Weights of a small mixture-of-experts language model, trained from scratch on English Wikipedia.
Size: 11 layers, width 128, 14.4M parameters.
Experts: 128 experts in each of 11 layers, 32 tanh GELU neurons an expert, 8 picks a token, a softmax router.
Training: a variant of SOAP for the experts, 700M tokens.
Below are experts of layer 6 (counted from 0) of a mixture-of-experts language model. Rows are named router (the router's row for the expert) and show model dimensions 0-127. Each number is 500 + 25 x the weight over its row's rms, rounded and kept within 0 to 999. Numbers have three digits each.
After each expert's rows: "comes before" lists some tokens at least twice as common just after its tokens as in all text. This comes from a sample of Wikipedia text that the model never trained on. Tokens count by the router's weight.

# expert 0
router:496492541484523497492490506513495529520540496545535534504543501498491489499512482528480520468499514517502518532513498470494491503465500494491497500516479508513475511503516490481517487481499532425521487524524558443538500521540477512542530445517474512532466518532497500533528468521482527480508480530510519525493453495463484522536521462511515435538526465514498510451524509491513518520496
comes before: " The", " In", " He", " It", " This", " She"

# expert 72
router:510463491489515493508503531481514496487487436531507566513485481451497537524490441527485460545526498526499496472454489498478419508465488493514445496499523479524509496519518471504507521527483538518526506506495511485470510484487484497502497496498510475483536508518481550522526489511473510504491459533480495515500502523484510505509532524510494472459483550490482481497483492510462503443553
comes before: "|", "|---|---|---|---|---|\n", "|---|---|---|---|---|---|\n", "|---|---|---|---|\n", "|---|---|---|---", "|---|---|---|\n"

# expert 53
router:538476480501511482468535450502501528517496518527481545552440526482483486486497506524487527530491505486497500514460492519488468498462487521530522519499487458527525495444474541519531501501502496534502479494496452506506469471503502513514493514448454496498521529529455513536521513456516489470492463508503543511509494491460489449512533500486478538482490536505534469472519508476526527512517
comes before: " the", " a", "ing", "ed", "ers", " to"

# expert 45
router:515501509469493473516502459524476504518485494516532509473483472497463448492514506468504485450491524496519483502503481451460517459510531513534527522470471482536534498485479483531516513514479518468488460487511494490505519489458529522478511518488459509543477558541497481508466457501502531487482512480518503507496499504446457504489516473461513503509522468540493513540545468487470553470521
comes before: "s", " of", ",", "ing", "ed", " to"

# expert 86
router:534470486527531485538491475521481476492460483475526487534492471512484515527513486498487481501508485525487448505467501477487476503490489511535489535532496499480551494467464525534529465523553516513488487526551529500494523496493515536472489521467502463463526518515558516553491473496519522528507497487463520542513523503497529479498488535510518482542537449497449499513482528485463509509515
comes before: ",", " (", " of", "\n", "\"", "'s"

# expert 117
router:470515522491503486511494446497484499504479481484547503507441549513477529515504490493462498541504481478508457476487486502481479519472495507504545519555487504505515489524450516543515487486494503559485480518508492511544448479528504471544486533551518508463469537482511463496514547547521486509499525483507544466535473504487511477510504493523485523529486500534476515505499510471474528531493
comes before: " ", " time", " of", " year", " round", " season"

# expert 88
router:492516468470490473510512461519542503534470550542516481504507505513444518476512479503487506435490482509491459498483485502476490516504485475547517558477465488526507529477486491525482526526468526480494525465486477519476490504482560495519497546461445493509479487498507477539524495513472499490449489487504535492485545465499487473476528517512525477495505486495492506521528535460496548487511
comes before: ",", " of", " and", ".", " in", " by"

# expert 99
router:517501524526513499516455513532527496516473499482484499490504496492467501486508502485453525477504495517494500493448503482516474512493519505526522520546467507528538507499424505487485499500510538526497448481542498484552496505494519509582480499464492518526476506499472455478531510469475493456485506497497573473504481512496501476500511479523501491496479455497442492535535498468477516463518
comes before: " to", " of", " in", " and", " for", " on"

# expert 98
router:531501493509521504483498496497549531491459513503512561522520481524496479465498512525465444508503504511519495499487486438525457537479507461502511496474551463516517541529484491528499535492520519517504504523483447529527504475528496459531453516508483501488450516486495518514534505524500495487501511473469482491480537471491476464514486511495503463494551546475460531483497494498488533546491
comes before: " of", ",", " are", " were", " and", " in"

# expert 52
router:527501514511522497503512493502482515519491473498492532511525453472486503542482487505513474487484485528501508482451493475531525525475479542517472499536455504472479511476466482438512464494509510509476470508529492451489489506461498520497483511458507506466488456504485490563473517518460503503541500525464500495542486456546515447494481515518509522537528505559483506449529523487489486518511
comes before: " |", ",", " (", "\n", "k", "z"

# expert 116
router:506450501509512493519494499528543497533448539492455468522468540523456535501521527516493503496498510454506460531501487456521507475529512507527521533531506477481515493491491506521515449537529511499519517483499489532527472497524510487520504496481484521509465546515471473493498474479467546456497496527487507488516495537523491453476494508499497446507546491463496503485536535486475560487483
comes before: " of", " to", "ed", " with", ",", " and"

# expert 59
router:530485464505498498522509490486491495479499511514557476566513522533495523485475480547491552472493484513522497486502484493550470509545491478557487537492537490525519521482520528479481455536508522514477500521462484497528516499489537511480507493481502511526475547503430484504514540506513508488516474492498532486505501496493511511541480531505490490470527526487503506531533494508516587488534
comes before: " is", " was", " in", " to", " be", " on"

# expert 89
router:492499493524521488546541509508496500535524502484507521513476488492518501484504480539515490539510486512478498492478491517475516465492468477526537532474531512481518513505517500469482509511513503530536520559502462517560520526494534466495450501465499511555483467541541501504517488485452503481506431469478519525525530467457482501500512488470483475489533518478514528483487474485497466555533
comes before: "-", "|", " the", "The", "   ", "In"

# expert 42
router:485496499488466465443526452537496492482518501545545495481482495492531519512501511492494514487481481505524512498485480496517451486504506541532501491475511495511504498515540490529511455500545503508500462516524526490533505482470529523542522528516521469490489489507493474467527494517487509515536525463473487491517420540474492502543494465477535499493504507563534531481475546525461524467502
comes before: " |", "1", "2", "0", "3", "4"

# expert 82
router:516499449493515441498501517499521482530492495503506520480477515507483509497512495527520482485520499539546454519547456434487472522507506501523485498528505488503511521507518482478488478481538592500473483511514534453523485483477503515487503496464491434501469556499503514481502514523466519475477472498460529525483462468461538487550494503501483483494507522498485510516491525489472501514497
comes before: ")", "}", "|", "]", ":", ")\n"

# expert 107
router:516544451534523488510490489476492465484489493501504475525451493526526550497503539504534531492467466501492464532508483496519461489505442442533500483568545494490516517500500487481550493488475529491538449511492498467523481484517520517520497475487500509528462485486499479492535511470472472518489460496463519464514504487471522512540535496485502462524479495489487465482489494464488516516514
comes before: " the", " a", " that", " \"", " it", " his"

# expert 83
router:517527495493499480524500517513484458528494522517483473530543489498508507470481511496532511457502529521523558525524479437476470506489485524551443524458444498524518492480513523467498502511496506491500497486485527521483538546463508512501493533474516463475471518478487522531533484523479516486474518508480522539486533489474459500466499517495492496516546505492476476499552529474491513491558
comes before: ",", "\n", " (", "\n\n", " and", "."

# expert 118
router:504506552488509499483489486506487553548479492484494564504561473476496495500469424466508508519512491491521509502471485494524474536499406486495520491497505484530501501517450471478485515499511487506505504506519544487515527556530475473478490549530513484496497520474510505505463526469528472508531499504515480514475516452524492485498487516493513505493483509507530491466463534481519486471493
comes before: " ", "ie", "z", "on", "al", "an"

# expert 115
router:519529482576521460538486495513523454507466495500550526452506477496490485493518543485493499480510433490517504474498464488498506518501482509521460494493485482495512479495526484535531523470537535534548496507510490507578494489474532505504453512511482478508474547498486510491502491454464511506520513499472504516523491526470495523508518496456513496512493501502498535523527471437504468497502
comes before: ".", "–", ",", " |", " years", " to"

# expert 38
router:510529537491514505510530487520517515495487491498530500557499514556479520500494506502531496521499510523484449479475480514467488488477501485504508516495536511450534470527464513502490498569481516483510512513526510516454502499503552510486489487505492514497497491489451497494533524419482535443485501456473572507502471486484513465496518493497485489515460537503523548494536484466498489485513
comes before: " be", " the", " also", " was", " have", "ing"

# expert 109
router:490518497525491467515524516495505505523524465466499511520431488499501497509518504589508476543485527478463492496537475455515478509488468493480509486524535470478504471513510512520516470538494510492543477484494485510495481482510491499507456467483514501496474492479497535476558490497498465513471458515472513571506490490449534552518514504484455469518501497500483502519469460488504506501539
comes before: " the", " a", " his", " an", " her", " their"

# expert 19
router:510499520486499498534494481481498504483469502471483492537515511461525475531485499543548473484498506504477502539497489484528516523468459538536480506511456479476522506459452474461475517532475518502475499486489524526486500521495473493476519537476537458449468544490505477524495490488504522528511492508526486508557495497528488493522483550528521475549528506466465467522489526436507489531499
comes before: ",", " (", "\n", "'s", " and", ";"

# expert 49
router:506536506506463481480516478484506498494504475498573486527463504481443502485528489498487482487533500484524474480460491455486480490492542524516520508478509500504525450474516508526503500528507557553492511547466467501517480488525547498485475516480486496511436514513516507505515530500502509524493513455482526490487478512466492523523523502506493536534493458484492473563532475478444511488480
comes before: " of", "==\n", " in", " ==\n", " on", " to"

# expert 37
router:477528480474515456474523513499460448503526483489498559568510497480496444525508496556514494501500514480536474483466477478503473517453511507549528502504555540550479474521472510499521481506493496498487498493524467504482518492490528524491509507470499501483497496480498522467485475533485448485489478492491485518519502477445506516525489477510500467483489449471487528485484459486509551507498
comes before: " the", " ", " a", " addition", " his", " July"

# expert 21
router:498531493486443468477499503545484494540520522475531481496494499517497518522499514519477492464528477522516514529515473412491511536460497547520490528459485476492505479523502484527515495516538484506518503501532526488499466478472482504516472491506484444534491561497519520498530519482479488519526503481503520473552472521435504522493497498507525521531474493472465517502458480486472496474473
comes before: "0", " |", "th", "00", "1", "2"

# expert 68
router:466461519521508497464453504511487481525472452477500545484514504503477514505501496469496427496559511522523469495518492473483528516516506509484513527491517497500500524518476527531487454478488520545515497530493510476514504446515500543516547491520502475488498529533512526527477498521521509499532511415506510484468499522474478521497520510508532533534496498543508552515455535509505505502518
comes before: "19", "20", "18", "10", "|", "60"

# expert 127
router:523485506506520505500492522552475512509499509531488553504460505500474556501481482493506495506495558515488482492463482501462531480498481500507489521474504479457532498468499535520523489518506526489512492468516509507477502529489516494507497555464470522509518560550456509525512517469490536470498507508464513466523525520482524505454541520495509500540542486454549516507547545474502516502534
comes before: " of", ",", "s", " in", "ed", "ing"

# expert 84
router:507482516517490476526525502518535530489520495497495505490525496513523510509481483515544511525491522489518429526517486490516506525487505518502492461491487515474513518538501576519492479489494544483533519522512488448569515510579522521518508535463484472515514502502457538492513507497483476513504491466496515519512475501492450546540503524461500532505531502552530521502494492472485491493543
comes before: " ", ",", ".", ":", "°N", ".\n\n"

# expert 64
router:545516478529532539542492475473524460514461498514531518493531478510453487490499508503475472473502519496491495514502477478499505508525490510544516491472495502471501507473478514511522462499518502510507528505515482521534489477529561546512482499465491519537482483454478497471485477508464508455445486475476517448502523472448496541482491508473524509538511478490529496509541491436533531511477
comes before: " in", " by", " to", " as", " on", " for"

# expert 66
router:498508477486494499451490488552479479517440471466569549479506527510519467489509488499474519472533464504542508503469478499516481476479530496494492484502505522494504494513551462508475509450518501534490445503489513464511511496471531496490461493520498507505469510504451517497487497509488528509558506467518483483529445502454480501542482482477521506478500474521550505504529502470481529521488
comes before: " |", " |\n", ";", "%", "+", "1"

# expert 113
router:531510477504476462470522499498516519485479500489441561551442482508474461493529476514520536527509523468518470490449483509528487501477474464511563477510550473488505495492498506545533488510513512513505492510513474492560480487523505533516448461492509496538483507466520497510486485502453484498501464502502506527514484498490526512524518507508514473524543490505502502518552452478483522507517
comes before: " the", " a", " his", " their", " its", " her"

# expert 110
router:544526500479519518536505478536524503518470506487539480505488515512486480476517533525498491461500562530485520546487481436523485501476514488541491505480491485483499502512501481474513469495518515540509498448499505502500550501458511515476483547467510525509469538508478456550488478476499485500452505501484519508481488494464472475474500523521524501554526461499460504545537546478496494518513
comes before: ",", " and", " of", " in", " (", "."

# expert 121
router:479547445469483493463497463565472507503492444532496493482538482522503504510472483538497499471534459531543489514535487454500491503508557504527494450519493469515471511493532475540551484516516512515505482501528522470536472486509528497518496467484491499487480520462486506543487486475489525516536521522510518497508470514440508503520500513490504490500513475494560507497505529486518481513520
comes before: " |", " |\n", ".", "–", ";", ":"

# expert 47
router:502514491481516498498494480584484521491487554478484496495467532470478483538509509501487467466525519490489509513470471504495493471503485510510541528475484509505553474491427526495498498508501490505501487501459467501472511478485511518487465536487494497495468582497472494536509540475538520475520471503531537479485518505494508503508561511465499491479497480484522484507551484498456546502489
comes before: " of", "ing", "ed", "s", " to", " in"

# expert 123
router:490508487522492511509492508512468530531485535521483522496547464496550496522495524455556535494468553520500515539519489490483479473495491555532498511505479482479493491480455472448512529492520503488471508499515509503461525522492495501526502503532519528495494507500498481516461459422497537513529533499502529517503512539455456491459467497498503485526509475457484524486511521449504507500525
comes before: ",", " |", " (", "\n", "'s", ";"

# expert 2
router:482502488477523491499476481508466475504524490513515461483513515523460524495508505495541508473508489482515532536506478470491540499482519519526481497510525507518485491501515522543506545479512531512515520563520525488526486525506535475495522520460525471570525473500513538472470500535502522529469473472510511456545453440450507526527519468511513496491505510500503512497515450446460500504509
comes before: "–", " |", ")\n", "\n", ":", ")"

# expert 58
router:515506506516495484485513519515484466499513457467520483529488512501490488510511522463510475543471483525527471459445488505520445500488475522499525527511519444501511496521416541529490487560507492519467497492508498486513491515522544488492464482482461466516468504459531513477517468503515450482509470472471498512501456496490542476495539503481503496489515490539496513513535503467518514542478
comes before: " the", " a", " his", " least", " birth", " this"

# expert 29
router:459505463478507475484496516531487497465482512498514507484464487531530507525521505457535500521506487500518476483496488478484474498487492531467500463497513488477506465500469498522500496469535491495491535485522516534492479504528489523478481504493492503490461507501523555432453499522520516540499457500510542490478451533442477543562524531473477502512548536515525503486511522488527442501519
comes before: ",", "20", "19", " ", "18", " August"